Experts of a small language model.
Size: 12 layers, width 160, 28.5M parameters.
Experts: 32 experts in each of 11 layers, a softmax router.
Training: a variant of SOAP for the experts, 411M tokens.
Below are experts of layer 3 (counted from 0) of a mixture-of-experts language model. Rows are named router (the router's row for the expert) and show model dimensions 0-159. Each number is 128 + 24 x the weight over its row's rms, rounded and kept within 0 to 255.
After each expert's rows: a language model's description of what the expert responds to. This comes from a sample of Wikipedia text that the model never trained on.

# expert 14
router [ 98 137 156 135 101 129 165 159 156 141 144 151 151 137 123 165 158 149 150 120 160 124 141 126 127 121 112 137 147  99 142 127 158 150 132 104 152 147 160 161 128 125 142 137 159  89 124 147 148 126 122 168  86 160 127 161 172 145 134 154 110 114 110 106  90 150 165 122 143  85 121 130 121 145 106 141 149 158 123 169 139 160 121 162  75  95 168 185 131 147 150 146 121 107 110 108 114 153 154 134  97 100 165 149 112 143 156 132 143 153 100  94  95 123 112 133 155 131 113 135 102 135  88 121 116 142 116 118 162 105 129 159 152 105 112 190 138  88 177 152 152 148 159 119 110 123 136 151 121  97 158 107 160 145  95 110 168 131 144 149]
Mid-word pieces, above all al, also ol, ad, il, el, joining a stem to an ending (coincidentally, medal, Health, Polymer).

# expert 10
router [100 141 157 101 157 142 153 161 118 154 161 138 154 125 144 161 155 162 116 147 161 158 124 148 129 107 148 151 144 112 152 110 158 169 144 127 100 164 163 150 131 106 161 150 156 119  84 170 161 147  93 157 122 148 102 151 159 156 154 161 146 117 117 104 102 150 149 139 121  98  89 114 140 155 114 128 155 164 123 160 109 115 131 134 110 157 159  98 155 148 146 157 150 102 144 114 112 143 140 151 164 139 152 166 132 156 122 135 163 147  93 138  99 159 146 149 115 144 156 136 110 159 165 151 127 159  95 133 148 129 151  94 122 132 114 151 152 117 132 156 141 165 155 121 106 165 161 155 136 106 150 149 122 160 128 161 159  82 165 143]
Empty space cells and numbers in Wikipedia tables, odd byte pieces of Greek text, and some mid-word pieces like P-op-ulation.

# expert 4
router [123 116 146 116 153 128 128 164 148 138 143 153 150 120 143 150 126 126 100 135 144 161 119 167  97 130 163 156 121  87 154 107 159 175 139 173 115 118 167 139 156 162 102 125 104 151 140 136 156 119 118 162 126 137 134 150 121 133  85 182  75 164 117 107 100 129 145 145 115 118 103 149 132 121 149 143 160 139  88 142 113 100 174 161 122 157 136 115 141 105 145 159 112 121 153  95 144 159 145 129 129 138 148 173 125 184 142 115 108 118 112 109 102 161 124 163 105 159 145 141  98 127 142 121  91 139 103 130 114 180 135  92 109 108 103 148 167 118 107 157 161 164 158 148 108 146 150 123 132  92 153 147  98 138 140 152 154 159 161  99]
Word pieces inside proper names right after a capital initial, especially people and places: G-ord-on, K-enn-edy, Bre-ight-on, Ford.

# expert 15
router [ 87 143 134 103 161 168 124 171 104 168 162 153 139  92 173 165 138 154  96 158 143 151 122 125 138 111 162 126  99 104 120 101 167 168 145 137 105 147 143 117 107 137 137 141 168 126  76 156 156 147  86 147 154 134 148 156 147  98 137 143 130 106  95 138 100 152  94 161 107  93 130 118 114 161 100 146 161 151 107 151 109 146 119 103 104 148 144 156 168 111 142 110 129  94 138 133  87 139 160 109 106 106 127 140 115 145 123 126 146 154 123 155 112 133 162 123 137 116 132 151 103 121 154 160  98 155  99 165 146 117 134 131 142 112 129 143 124 115 174 124 135 155 148 150  89 146 139  94 155 118 164 176 101 137 145 116 144  90 161 154]
The letter x or X ending or starting words (Xbox, Lynx, ChiSox, External), and ex/cons/in/os pieces in words.

# expert 24
router [100 141 157 103 158 142 159 161 117 154 158 137 157 125 145 162 154 160 116 147 164 156 126 152 127 108 148 152 146 109 151 108 159 169 145 125 100 164 160 149 132 107 162 155 156 118  86 169 165 147  92 163 120 147 103 153 157 159 155 159 148 121 118 106  88 155 144 140 123 100  94 116 138 158 115 127 156 164 124 162 110 115 131 131 110 155 159 101 152 146 147 159 148 105 143 116 111 141 141 150 166 140 150 160 130 158 122 132 163 147  94 140 101 160 148 150 116 144 157 135 111 158 162 151 129 156  93 132 148 131 149  94 126 128 116 153 152 116 132 152 141 166 157 123 105 167 155 155 134 106 153 150 123 161 126 161 160  83 163 145]
Month starts like Feb, Dec in tables, digit pieces in coordinates after the byte-order mark, and odd mid-word letters (Hemisphere, Carolina).

# expert 25
router [132 172 155 119 131 108 156 155 122 139 160 130 162 123 168 146  90 155 149 134 134 176 131 138 168 155 140 163 163  94 165 108 157 146 146 120 106 132 142 141 113 136 169 123 124 134 111 161 149 128  92 152  67 158  94 131 163 142 153 144 127 142 132  95 112 165 130 136 148 105 104 116 123 138 120 162 155 159 128 150  92 135 116 130 103 145 159 136 150 151 171 168 140 122 166  90 121 159 140 168 142 164 124  95 114 156 109 182 149 141 101 156 135 136 157 146 136 115 146  93 136 162 167 104 141 163 109 146  94 129 148 103 106 143 119 121 146  99  91 158 137 161 152 112 106 116 131 165 138 126 106 143 112 107 123 110 153 110  93 147]
The letter b or B in any position, word-start capital B or mid-word b, as in thoroughbred, rugby, Baseball, based.

# expert 2
router [114 158 123 102 155 140 151 144 136 151 152 152 134 119 151 152 154 167 146 123 147 164 121 143 164 155 145 135 141 122 151  93 152  87 157 126  77 158 128 176 116 104 159 163 145 146  95 148 160 152 144 157 150 123 137 157 114 124 106 127 170 139 109  94  95 115 138 144 124 150 111  87 161 137 132 137 155 160 161 141 135 161 172 120 114 119 163 110  75 163 109  92 106 119 151 113 146 160 164 122 127 131 153 113 127 143 133 176 115 152 100 142  89 152 119 115 135 131 145 138  91 104 103 148 120 148 110 151  91  86 129 155 112 161 169 128 134 162 166 159 172 145 151 147 138 157 145 113 152 115 135 137 144 156  91 123 134 127  97 149]
Short word-start pieces like s, re, pro, con, ad, ar after articles, plus hyphens inside compounds (air-to-air, rocket-pioneering, ISBN 0-905617).

# expert 20
router [109 159 112 141 115  92  97 147 138 143 127 154  65 162 138 105 115 145 162 117 149 113 176  88 164 113 146 140 122 163 123 147 111  91 129  98 142 128 113 152 137 134 119 166 149 128 115 133 142 144 112 143 161 141 182 145 122 147 147 135 125 169  94 148 121 146 136 144 132 110 124  82  86 144 160 105 144  98 128 137 113 115 152 110 158 132  95 107 118 161 109 158 161 153 151 106 129 145 154 149 104 157 120 142 106 145 135 112 125 163 169 164 116 143 112 157 109 131  57 152 110 142  95 155 151 146 152 150  87 132  85 159 119 158 101 154  94 152 102 143 152 143 135 159 145 142 143 100 139 119 116 136 166 136  88 135 141 156 160 112]
Articles and possessive determiners before a noun, mostly the, a, an, his, their, its, after prepositions or sentence starts.

# expert 29
router [100 169 153 161 142 125 147 155 101 141 162 149 131 152 143 150 123 157 103  99 148 127 111 139 158 144 159 170 129 121 138 115 157 108 157  90 123 152 156 124 160 136 124 127 116 101 158 150 147 164 139 130  84 100 134 153 159 158 128 107 141  88  97 119 121 128 130 110 118 107 116 126 169 151 123 130 113 159 132 157 134 187 102 126 127 153 166 160 142 151 167 141 138 100 130 115 123 138 168  93 131 156 112 156 164 163 150 151 124 141 117 139 110 142 115 138 119 162 127 137 145 118 157 139 119 128  98  76 161 124 142 184 101 175  79 131 165 137 110  97 143 152 152 134 162  72 158 154 145  97 123  68 134 134 122 112 130 119 125 118]
Word pieces er, ar, ra, her inside words and names, like either, other, powerful, designer, Landgrave, Araucanía, plus she.